config.toml
experts_per_token = 6
routed_scale = 2.45
balance_loss = 0.0125
tie_embeddings = false
init_std_up = 0.0616
seq_len = 1024
Below are experts of layer 7 (counted from 0) of a mixture-of-experts language model. Rows are named gate (a neuron's input weights, with its number), up (a neuron's input weights, with its number), down (a neuron's output weights, with its number) and show model dimensions 0-223. Each number is 128 + 24 x the weight over its row's rms, rounded and kept within 0 to 255. Numbers have three digits each.
Before each expert's rows: a language model's description of what the expert responds to. This comes from a sample of Wikipedia text that the model never trained on.

# expert 24
Prepositions following a noun or participle and heading a noun phrase, such as of, in, for, with, during, as in Communes of.
gate1:118109128144137169161096099115126120102116131103068110145139090147132152147158167113127106162130162154141084169105114155142104141128113125084141153163117153128130130073148125107128139139103148164150145126129131111131093130125131182128099094107125117152141156144118151136106121107113102150167134131139149123103119080126128125133109134117091127147139160106141078116147131133097090141101134175139073043153128130077133115171125122149119107080183110069135111143136108103136108104145148175144161151136107151095121148127160138174157101154156126144154089128138146122112152138163148108160121121136125108130130106114118104107100120122127166129115098141140104112119164156108093098150
up1:130117159139164074115087125109073084152095146091110127128115098123157171106118112136126117148114154122125142145144136102149126149117118148145142153138141132140152120125140113104146141134100165092104106096119101109123161123126116140130108123135140160148078141170106098134124168150117176156151069115135119148155139097110118093116139125160096120136142108125128121106127096138102156131112136126179140119179137107125125109127111095111122111128130098126069120131124106134125109092070102134135146154103076129157083132096140150136192098122109108118124166131149133112119105088115108133146122161115115134104102086138137106127090110131094137103149159106140083051144098148127108077168
down1:162130121136145119143114114148133094116094157089149091096111096118090114092124112124126105140127116120144127135107135119127142133144160115165126106169164126113165142090139102075152137084104137123112141117124165108071164111152169131123124118149149129138124102153043126143120143100087145150154148147136126117163148102099159121106164129125125106164146115105158117143125107148111103160102113139178120080153107116117166079102122120151145149101123167097068139119138143175094146106101125150135106152090126111156106123152119134177114119128114115105173149146135108105129127121131130091119106112105128098123126127141145127119113139144105130124100190157061100078141134141130149127092

# expert 53
Conjunctions and prepositions such as or, and, than, to, on, especially in number ranges like two or three.
gate2:111144161127154100084124109131076152139139147104145116148130102159105133160133134128101100156137104107171115130127153110084155126147134119151154134106123085101136143142155136125139125148073134132159103136131115114119175096127117106138091132135128179146126094149104117181132123196149130148098105077121129151131142130128134126111156119168149099142157114111121131102134145110124116084088108113094120129093094081112157115117097134086145122112098134118108084137143133189119189139107105135153093132150145081168080126098134134132155138110132138109141122131033110101108100109140134092143133151120147119071124158144139129137153128120120156127158131141153170122131117142125123117147
up2:100152078148115163136132102102093107112160143150112118116126137198115091094171087105176101085142113167115137109140128067080135129156165117178127106099119117108129120102094128136128108144083178119114113107131135133133125082114151122118126111119159125136097142098145140166140116133154131109139172126139148112149094147158136120066136104134158133113110089112137146172123141126145105118181088113162134073131086172123111153146126129161123088114101128112122147143148149162128131154102127127157109133124119122099136102114149149132138146141104123133098126102112152138117096152126086131160167118109119091155146152091134137126110111116135127150097153150074150120121108100095118159141
down2:117144132113121131113130142113092172155092085136116144149134133137116120143110123155156132103115158112154132077141103125086108125141141124141113139118093144094189146111110164093130100128138142145117124123131155159087122103153109095117080144115139128143111154129121126101167128188149079164137138136177133167122124098110104102144128149164176168118123136104122135091160084126135129151153154157111123106096115124105147126163139131152086114128107087164108108136196119120117097126127194127093123130112119111153158117148118149081103134070114098160188128149121115176119069154138133118166109146104130140119132097131148151133166134139137146143146151136131103115102123126132120155106

# expert 10
Capital letters, periods and fragments inside abbreviations, acronyms and foreign names, often in tables, such as LL.B., A.E.K., Kannada.
gate1:124160074105158138151125102094119140147178115128128146125095134130127132103103148133135108165127120155129109137152160147129081154169151093158134146109140130114158127140163165145146143134123097134107156094135127099118137163094132146119122105107137135130098087093115074134163125112095138165150102118129128121093146157143133112140150109090114080150105131113093110108165158130135104088129185122128137107131088150140152216107141128121153124159184135140124114135129112140082086163098132132093153107084077104123133151117136081121133160151102150142144089107143131127133132156136103105104136121132139130173120137140168112110136143150159130117132129171130143121164138131141168094177
up1:140111134111129102126168112144124114155148130139151170149107177137111106139098102113125126123134111129154134093100133112122126123140148116189105104121163090149124143155107136100110166176167166141078156128142125111153155151171143097118120130123161123109102147135115097150150121119170115105105115100172127151151155160125130121117155135164138153120151178153103113137106137131134163126140124085158079131121120192153142085129156107121132103105119144125095111091067143122173169115111122107147125107121120109199181119119136140069102137148115131152122147093085139056124142129129159100138159144130113140143141109096143140128107119134134155097123124164145120145094125136115118144110
down1:090104097148104097102085117163121164133172161100152156092119156115137127145130123084140132112128127127145167140140105124138107090123088110121140135154132129123126128076136128116131138125138151108119126163177133117108114144160112185153118113112066095141121140158095120168120116155157083095127091113203124136067122147157131134130134146182136093104100127145138125116142147105151140128114138109111086152155164135203135137131095108138126134113089138124114141142127108120116116155148067095129154125146155084133130114138118143139093114115142161145125121108138146175097146152103114110116118143141159096144136136140111093110101122120091162074119119080123127135117134120150100091127

# expert 25
Given names such as Robert, Michael, Terry, and first pieces of verbs split mid-word, such as spe-aking, separ-ated, tied.
gate0:140103154134128151100136158132072158077173155066159112132114157119143106162147121145155113108108150100178139140112111110185162124107122137100154138171153088122132137116129154143144112079113092126103137134101160117123112084114126205101139123120100182122143087116132113134112140148151123101115131102113131110109145120137119118127137137147080153119151100176141115090128111096130128092152130128148122111158076164091127121122128125106151122127081114150145122166130109142164131125157144107123128099165120112155165113136102101090105087104152131138121134068105156102125136124140160102078118110130126164110100129160123095135156147113097138132108130151165140107119125149149121110108
up0:134107133130117105155156166111162076122150139145129137185124133109128097117130145158138095127167128105130144113115097121164148120096110123156106150139146115159063129124139112144155158145162164161179088103137099134161129160162107116156114154160126143116138130103104115109122126071152150097093148165124135145118157132135154179149116144146148144143141122093144178141107086091117160098178143141111141175119133094116145121126131146143084115106138130123123126136129121140099171108150145143158120161132086118102136115124143128101197157145144142166160146124128148149133097107140113109099097123116086166114162121132141141088150151155135096139100104105089153091116129131076127140129
down0:137117097137117166141121167118147097130099150101148138123136131110115095120129135102118189109065085110109121103143149137118090113118133114167107102156123114163125130129106128180100174119128122133124126107174111109154097128128097113152139128139148121114111162136116195085176132120114173116136104133097162113097093130184093103134137099136158126133121098154104123148112150117138092120108140063159138132126135108126092128128114145156111154116103097128127146108106140116121103109133122081132108135135130111065101137143097069124135178103165089108134158122173116112094154113108146135138151115136120131121127136145141092101161134107165133121112100140139156185083113122167138117115

# expert 1
Given names and initials of people, often in tables or taxonomic lists, such as David, William, Victoria, and genus abbreviations H., P.
gate0:112137111107069137123138123099075130106105112119141139135124131140144107136110155124144150096110137149130178153148113149105120138102144109094147112125138116146136090119136146128144140148104195083140089113133136150112069135119110133149109118127131117136115179109121206135092119126117160121119136163102139118074121150121158098130145125148092119132114111097164135123136135100131123164143103154128133120104134118106153150105131163137185124076126164143130159108143147178094152151130122179105135146103119120174148156107155093132127130122114153107097136101113121163119110123142103094142152148192089083121104138087091117079156106139155123126074154157118150132150148120102121114150
up0:139113125147106151157114156115122169110183137133088093176156139174162111195122114123143134104129138153133146139095146144147128105125133182145159119139113123082121159147129104127135167136116101120135137138166131133106102145165165121118127088163143160115092112111100121140190107149128097177130155127152120091094104155155103143063109111134124124086129118118106114124107122105115129145162135145157136150148111102108118127146128120154123190125127070134142128116173160111152125123108156109127136144113110128124162115138115172170143134157133151125131154136117168126172157136124131080097151146132143135163152109170157153120133111144086161127120118157150124109148157167120126079140
down0:125134163150105132139144160186183124105076161112108155137127131119136132125112104168134131134095143136153128159152096114140122142130136154150123094129127108121140145135091093112142130144145112134143093111121141177137161099139109106137157139133109095129139167110130156147167164133130172141152058101130106093105124151120107129126158147149125086116121149132110164131144100104107127128093118118092123122107090137151085135102117169158143082135130127148117127148159097128155121144139113149137133116101128137137074140085111144156148137123163168108099067166143174136169154144109087140143160134141136100107180126090130116132114118135112082110106136109122141178108185131089130110168

# expert 61
The closing "(pen.)" in football goal lists, empty table pipes, and words like born, well, and section headers such as ==History==.
gate0:134165107136102142115074106130150108114149152128106163053113110169105144150116095129137158122110161158137141093152143132139121111118151103148155130159114110132118094129171107116128102146167113124136113139102113115155127154124116125154128108160141151135164137105102138104121160150179179129127123153113163176131092100131153159145163105126106135057090130145145158135099128105122144143139126107138117122148121149145136149070137115104209129130121130092090144083130140131100126116151142150097117130174110129086134110088100133110115156144127119147167155136127106128147108123152126145093166144142152117089167099084098138103130128149150125130117127149123153157119197123101148127116
up0:096131115154098148097138132088134140127157131116104077116135106173129178134133142157149120096167090124117108132113116156128139115114112092157110116111114083149147071162097110113133136165156129089098072131116137110135121138165114119139071099134095137163119118122128124103123176121126170109129142157111131103145110138101104114111124138127138114135145102141091111126140136142138081125127106095126058141148100142088142135112100107111057123109122122117130147130100125099075099142152166103122194123114109129154158121122154170111118134153111105138129132113149066111138104119140130101117121136165118137146135115146132176124153114136105107136125105157140179168111075143112160109127
down0:119153138078105140139121154161168118121121107162130124143116135150125131101133168118137167146129152145140190131107121146110122108117146117110155106144170160176132133139168111100099158165121137099158149111134154136127108144105095095117157171111150095096180134138117112121094115128119140128143139111088132101161098113083153173160125132150101125133110064161160136158123151115168181118106083128122113152156113105116123106108115151106099160096149127062141144106118151195143129154112140180148127101159121129118142158118115094095157115126129116157129169144132165138151141132172134100134147118169111106127107159133133138151121112161146125139153090152098137111122121112108133154103

# expert 41
Numeral tokens in years, dates, ages, table statistics and population figures, such as 1986, December 1, 448.
gate0:127123143142101133105140107106123149112132122149138154125103110119147154129100152144152086121115127112098131159048099139147130136152120063175104092124143111147194166136114130149115170118099114099160133152136132113134111105117118108141129106155130142133103119107122139173116158159102121172131159108117138105119129148093150117100151122105133099124092122142124104102093119167147093069184101096145135164107108137113118110063112133130160180126130118152169111114139150171109125110153135116116125120109132129128122102120111147146121163122127156103133104106173147131154098090111116155126117173111153130140130124133190094056133122095102119125109145176150136137121127094114114120101
up0:174176103128127144136148121134096126101105143105124169090165065112131109164166149095126123135122126175178081149148179132129096120109095079147161181129121123093143153122143090084103120134155118136133108142174121091169116146110123092094108158175142124132195144140132107097117140119174151121118130130130172111103090116151087100098104142141108100099113128109135159105144129135132110086099145127114136127147162137123078100092143117131155128138119121165148128139171121142124102137120120123123079096135148125137106139141153130113103127118144153134136149160147112124141152107084089118119156110094137115128117110145169139139094138120146091164125120137138121123132162130160091107135
down0:074114125091043104163104119174139147129120139126104137117124135130136114140075102120154137129148156145110198140144116154154108117085137165153136102119103128093143144098148135119120162133130131132149153140150112131136135177149144153112142102093143141091178099107167143108088159149170133139116117138141120139095146092140110131111137155153127119148119112129126092123111115106080162112147136152103119130104119126097143125136112162133129160162100123094147107075124151087171114205102122102091108123128087132161127103120106138142104159106124116127179116132119132122166098117106154137115109126126103149106135141149117101134107100132092105142095119187131127120162158154096134110134

# expert 49
Line breaks and field labels in infobox-style lists, such as Family:, Type:, Time zone:, Province:, and sentence-starting The or According.
gate0:149160113166108178169130152161143143136108157118143128168161108142136135177122171127130115112154130097096143146154137150132128112133124132114121129126091120141123117120117130176128103121111132152151107129150143115123145102107174085095142120117094107139122151123127089148100094129146114124094132139070069151121131123127098143195170100110135172093153123125135141104105131138119106107084117108100108106118118126160113116129139095081136154111159160106137160181143123160132112109118077108148115156159116150143108126090115118140120148133128135127095176105174127141144162134093147141141135148169119077108169146109103128119148110141151128158136121129109124124172158141122124132218
up0:108089130094148137095119141125110112099125143108108149119111137066133187180111135148117143089115137140119154129120122131122168101136133100104089127124126079170126123135127097152112139129164076130168140151127097123119164118173133143090124148121147137139090143145130137121146111163152111168099110094113127100162120148110137118113110186179129138137126154149093120118188142141171062099143146116120103102101152114150153111066091139128147142158127139131115116088135134116141126134144136108112119106118151114090098163135096133127150130116099190147135137140142114168107149091117131150156083153103119142131116114156160100114137100116120161130155107105116111137132095182095126122112
down0:124126113149110140138127094100122188137100123107145159147134083119095090161133184181138130114100122103115120179141151130118088092114183084145128138154112133108107147141127146118093123113124138127158163091103128127108119129113159137091199104126158102160122144121160110142133115163094122168171123143126165105114131149106134105135103101125103126124145122154185118100112158131141133119174148112120125139148094133154168129141115113143155115164107107117119152153111132084160157121170101142072145162122158101123114122130118117122127116092111157164159107122139095120143126106144156077106147146146127166160148130131102113125176145087157118121149111106141167128117141127163145167116

# expert 4
Function words and short tokens in biographical and career prose, such as of, in, for, All, closing parentheses, He/She.
gate0:139149143111147124123132147123101122070132130158123159162152127109110092101147143127084138114140135069141142136112170120083123161148089106059129138132118158115106096113117133105142141143127075136114092130117132112170122102156137133125107136096092126098121124151149200116144142122148140130163129115142129150149140172119121085167094162108101132145113121129181101101121177068145146120173144126107151120115125121121107103147068107097136123146116088101100135131141090109147124123112142107167152137135138114128113130132134136121150159124124109122097130123106131145120118124121150191108184083161114153129092144112130142185113112121109119120146144171105109105114094105120102139174
up0:189125144165099140131117097129167131114135105086154168107121080135145139131139169099123113118123173126146124131127111148142145106158199144161129110121163114110137151145149162133131159142103095084154140145172119111136138133173135132157131152157086134170118141158145143079126164152142139095187131132145109108113139126100107131133165129138099132133117134125107146086127151133094102112145116136110127118146135122142092116128102157135137131077099104175153078101102111096153160172124122138111181116152090149179088115115147151157106120134091090099133131118107123139163113114144136136148105110134098156100079149126166087156158136113108151131123126127121139139100131164130140119158
down0:141101114115132179082152116152123146192103157099102131133098116112122139125159132147118154122124109129111154117140089100155101119141174142161145165114103098078069144132124146158083142143128128163118126105112154152154167138099135141110101119129082098087151145142111176133107113139108124150099134079104151140146138089121111135126171128130102141166141162156176107152157118145124164130101121145105176162133069130109070067141120141148116127131128162104150077109132105123114141143154125139127162143141144103127163147153094126089124124120141130135111161127099140142097089111158126140138113129132080131160103096114113106095145101129125148157121125137136136109143135145113150124083

# expert 11
Word-final pieces carrying a comma or closing parenthesis, ending names and places before and/which, such as McMillan, Kansas, Question).
gate2:140147140116139112158140145130123125132142150163155112118142114158142121153116160158108134113145130137129137126164155160174158157122143130111141125099101135129133072113090126176147148091133149142126149123149100168123130142134104129116137097122108120165146097125166083111145134157142124123109123106126161065150116163098135152183110110134127123142169118143149094122109164126132088141080117116080135144174142146176173168139150088116119117155170113192122137118168085122133091120130114132135114133165119113107123137111121117130112128091109145134127188144116170111153113113115145106125138151155129114100101171151119150103188063142091165100135109144107160126107108137129149136094
up2:151132106141136129127152158129140168119116129159085090129127138118142097121117143154136099098141164147071101113125124118136152145121171163160176159111085150075114108069124148151101149166130121121152119135117152097108118140105084133135113155130159123115133088113162122120154135101116121141117175110146153081097115143208146139140087086125119115137144104117105105173131150138132144153123126131128135093133147137130094124128120107119127139129146085133120123150180131113109136197115168141174142112129135095126189153176143130093107136132109132144126103146108153131137085143143161104094154156133080147084116177088150147119126137157133116129113147148124128155114118116118134101114
down2:116083121119182090143108127122091090124128106157105138136132136104091141153133149127107090127130100106157132160140135131152125110108128160133160133111136166112127127092149108120101153152182130140148130117144144138139136100123108137133090121113065090116126108175127102110148147131132112130103138127144138106152124176122098101158102101154088158115139091168114119145126163124099120136136075141125172142142135118152171163163115170116126123134169130100116114102153143100070126100110130138143115101091110109096117126121130083116106145131100127119124134069153152113094107104106108131108130144088107115150135169114127126153157106142132138093102122092095124070192086175162118138112

# expert 48
Past-tense career verbs like joined, continued, began, founded, worked, plus cells and fragments inside tables and infobox lists.
gate0:142110111123146167123126081113120155137114156098141118141135085121145083115116105142136146125178097137078134130133107134131159111152098137110148103123143101181091093128149124155124120103133131097058142111108117127127092142123069131124118132156161108123104137150144102103143068144110114131132118183114137160147159106119171094130114112118078129154175164125137146122140150147121174110124118115119149078141167122092165123141140103147130164117114093105111128132174111121113116133135159160145125114131150108153121109095117093131113128134133133110114138135137137152098152131131137111136115093118073163119114108082142191129199174134126139107140117124160134117151154128076101094144
up0:109129153138116102170101122128100087135117136105124130124146112131121164107138159107141060118136154141145162144111141121141140112125120098116113134151127178116112156106131116122163114117132103154102138091140097141129102132103166137144150164142171096120148132113098115158089134069133160124127161131112127093149126100124116132169106155151191105165128119131131112104138124103120107149112139125120099105143087143153103158152154127130073090093143129128131138115138087137126148112132137131111158091112128118127138094107179128116131126135189075140155172103187133107131115119127113078164153129139124108157100100124166148101087142121148132111096139130163132107125065095127194094132
down0:093153189132114130171114102123126150144135102093157117150137164111146140102139132158140134129131133109146160109146140168113091125133144152114119131142161146111134107179113120106133084034103148065148113143147098125112098101137118110142136101163160138126129104147137100116154100122134148120146127112086122085157127135123133123137148096150194152159153140159172136149144163094115107139126108117125188137153143126118118123122152107108153081166129113136121150123143096123103156127119117130101074123108143156113168108127135083098223126167115158121119129110145137114109126150112133139137099147111088112134099123149129154122098121119148104125115115150135143133139134102133115183124

# expert 43
Syllables of names, especially Korean, Chinese and Japanese ones like Lee, Kim, Wang, Seung-ri, Kōshū, and other surname fragments.
gate0:146147128108117111183150092105117053186093154131147132131118137128136146150165152167174081141136126125133094114116115100119139121089126092138139156068137157128135104136130115147109129112171100133099129129142155113121175129094106096142095157166158090102174144139120124146145131156115078124133141092092140116136090097110113133097173118097088092097150126113114112075162114131143089149161129121158121108117116172134102125135129128144129128141126080136140126135120138092086079101109116131157110098145133108153157108131103104151149084131131119143137104128140131119113115161115131108178152114076139115142111163157111117143140150138150118113151073130137153118137116133126127138090
up0:146125121129165065142117124155136128116099159146154183095110103150115126152117109081109146094116104134097095116116174137108112163132107105125104086117122149134116133183145109136165099160106149125128089143134131142126150144146145135111173136145147132127149116115075138124122121161149163131157132125140126091137123147124115167130106112143142120128159101159090132130101096162109103123117140131126139147112130085137133122138101161096161111114156105132081159143071150127132099149137148113110158136110119149168102155098109126086148135130088162130148145133104103135151106189103123100142133094087127153114092081156131195110139133165151171115100151163132123114096139121133088082146
down0:153134121127133174160167140168133121128141103122104133094129139116110096121076093152115166167127073103145109098126118095176107123156110115172147145139127100077166158150142117117121113134095132118072113157113152134142109106117142140108175090124148144137109163117095090126149099116088128094127130125102121088121100129156159126135128131104138085106124157141137182175144152149119108147143171090116102136128140092125116114140179119145132151116100139190142125111094120154121152128115136098076123135116101145122102118095131139176182120119104128153121153097131131114148113121192114130142111132091114153119157110089142132135117105159112132148118135121125120102141097150183129104119

# expert 33
Sentence-ending numbers and periods like 1979., 9), century., plus pieces of romanized Asian names such as Be-ij-ing.
gate2:170143136133136136125126113100120134147114138164122147149157157133201103141145103103136119086118138159131136119100126147110141119095130147149177112122118154148107156189140115146167141138143132142153169075128119081184168122116110145138135134122099113131128097182127138128117145159157103146138137096091155160130144090089080121165137096129136106156154134142141128137143149084072113117124120136108170106093091100164103141146126096142123139158128138126178127112145121138112125089116127124169167150103113161130142132127104154106119118131138174113106101081087134157154113150104146142109107134152105137141065093130150107097135153104111152161127126177109106109129105140137115131156
up2:145121161102064128130141127140114101155128150109163124108120155131117110118155112127178122143180137153136125130118126126122084126124120141139151143128125123124168129136102124152163077106121096144108118103089147129141129148128088102189108136118154114122140137140088143161116107135098147113151157097084082146135138158083091106147159104147117140111131122167163133124153132119108109114141115099123123142132152130121146089097106119095154084158152173129150130120145143147114100171129137068149134113117141114119166130150110131090115112190089131125107103120160108087126122102164157164103145162082110127159098128123141121169119096084109109134122123117145131183085171161103090111127
down2:098189121112098121127140139107116202123112106150093155178084119158137136140151152124117085207131122116123075138102089200123124151123146125092149089165145153142106124123117129125161142139161121112143170168135177129149136154085103132095120121153145128104140160123084113106100127117119158151147128135113134140150155090124109118116142105118126117095155138136145097106107101131109126108113077154090129148170103134168123143114149146097113118125127124143121123150132116119126110136126103141117112107085141164156127135113107132117144112117092138130105119126131130112082114143143111122126105152107120152150181109135096091138097148158146120140129074122136142171109088183148139113100

# expert 32
The word and, commas and pipes in tables and election results, plus mid-word pieces of titles, e.g. Met-al Gear, Intermed-ia, relay.
gate2:139159119147114098137135128108109064122124126108150161080153123197099104093140182139084106144136113153159119144158084153156126146128081112097127129111137115129114145151144084132134125066124108163142111102139145130118114139128125144113133139141175127136093133077148109107130126157126153138106091118149106120122107104120107136113113118117122163169137165126187161136138136126136099141094144111101123127156170080099098109127088117110137130125167110113092137132155142130171091132117150142118130131136140127143111087141125081090098146111089125086132132102123095157128119130142064142142152128159093128109179086150162112126141143111106131130116148114132144090104166129162167114135
up2:123139122111083099112153110119117128149147116109077107134126116169094114100126151104124138160110144132155126121165128095151124118168148136129102108072140145111118170143107143099104126131158141124136140129155128080172113138099157100115089088151140119136103125100129085145142152105148107111154069144145107110103169122122112137162129132130132127123117118111176089129129166121073090178141139134179099161134169146163164114126152165093127100137116091097130124136162111120092145130150136113151145145143071139137127126106138161119144114101111136144086136146135163121166146116129131164122132117129110096153090107080112156153151117129115124141147162103133140108104169172104195143146
down2:155139157148169092111129114140162109146156126096105133139129163112083132114114130142136169135102089107141151105133118089129101124111162074149139084077138139135155110128129141138135116097089124170127125132131153159136062138119136087140126096132136078127142124120136103126120127152153137137149175150120137155131130164142137139154102123118124130143082126072106129103128095093139134153137117133147123137173146166139144105150139128115122088142151137086122115127122107074090114105151143126183094147135127101121138153146117106125167138102124097148156112106130084130165108116170133108082106154175131111170095199108163091138111171099143160139119103138116102153125146154109145125123

# expert 20
Final pieces of proper names and taxonomic epithets, plus table cell values, e.g. scop-aria, Beg-um, herbst-ii, Yes, Authority:.
gate0:138099154126141155139130127127091147102074121130159120161113092090091133107123099142153146146139150136119126109147178144113123129193141146139118142128124128095116152152153108095135131100077145118155158133111154167151128150104151098185104157178135131127157160135132129161114117126118127177131102114100170130143121073146164128147107127115173128151152169130138081117172102133102098150097143136111144132128132112113110096124135156133102097075170163122129114136173129065107115120127122141143109156163161100121179102116094086104109110113120141170164082120130107105146096150143135109131155107105109104128140154138136135129126118097123121097130148138164146139080143128104113105122
up0:125112124131126118159085128134151133114135153112134136090183126107143120124121122145116128140087127132148083161112083144147109174150121148110114098129123085137120144131139149183148151088140142114149085127122124122092130087097167123120114147117131188088134108153095139124098138135097106100108153109100132136134161140121086136093116139174140171137097159108112135102137133121109151155114129108108109140134139140154097088128126121104103142065176104122141170114123140133127108102122105106136185137132142203128103126154114162161119124137115129149166119083160124166097099137121146114087115135114090108114136083131169117171131153082124123140165152102152140095107107159116107151153
down0:166097161130118155145126130140124085141141166076121095109147082106077162108119102131141095152082161110112113102116132106116103147157087122117154098146110142134128133121115116095180158138107155099119106095111145132154072120122139154110115118103091147138074114175091112168116140169106158133106126092122102094149132133105101102147103126177142107131174123115098136109156140086121114122127078127113143118138101151125150089140128102121118105126143094120112094149115172147136158123156131136142153120117147152107166117132124128164148095145127133134149073098146127141124111127124186094142112115110093132122143122108150182135131153101156117151138164132187138117115143135147106092113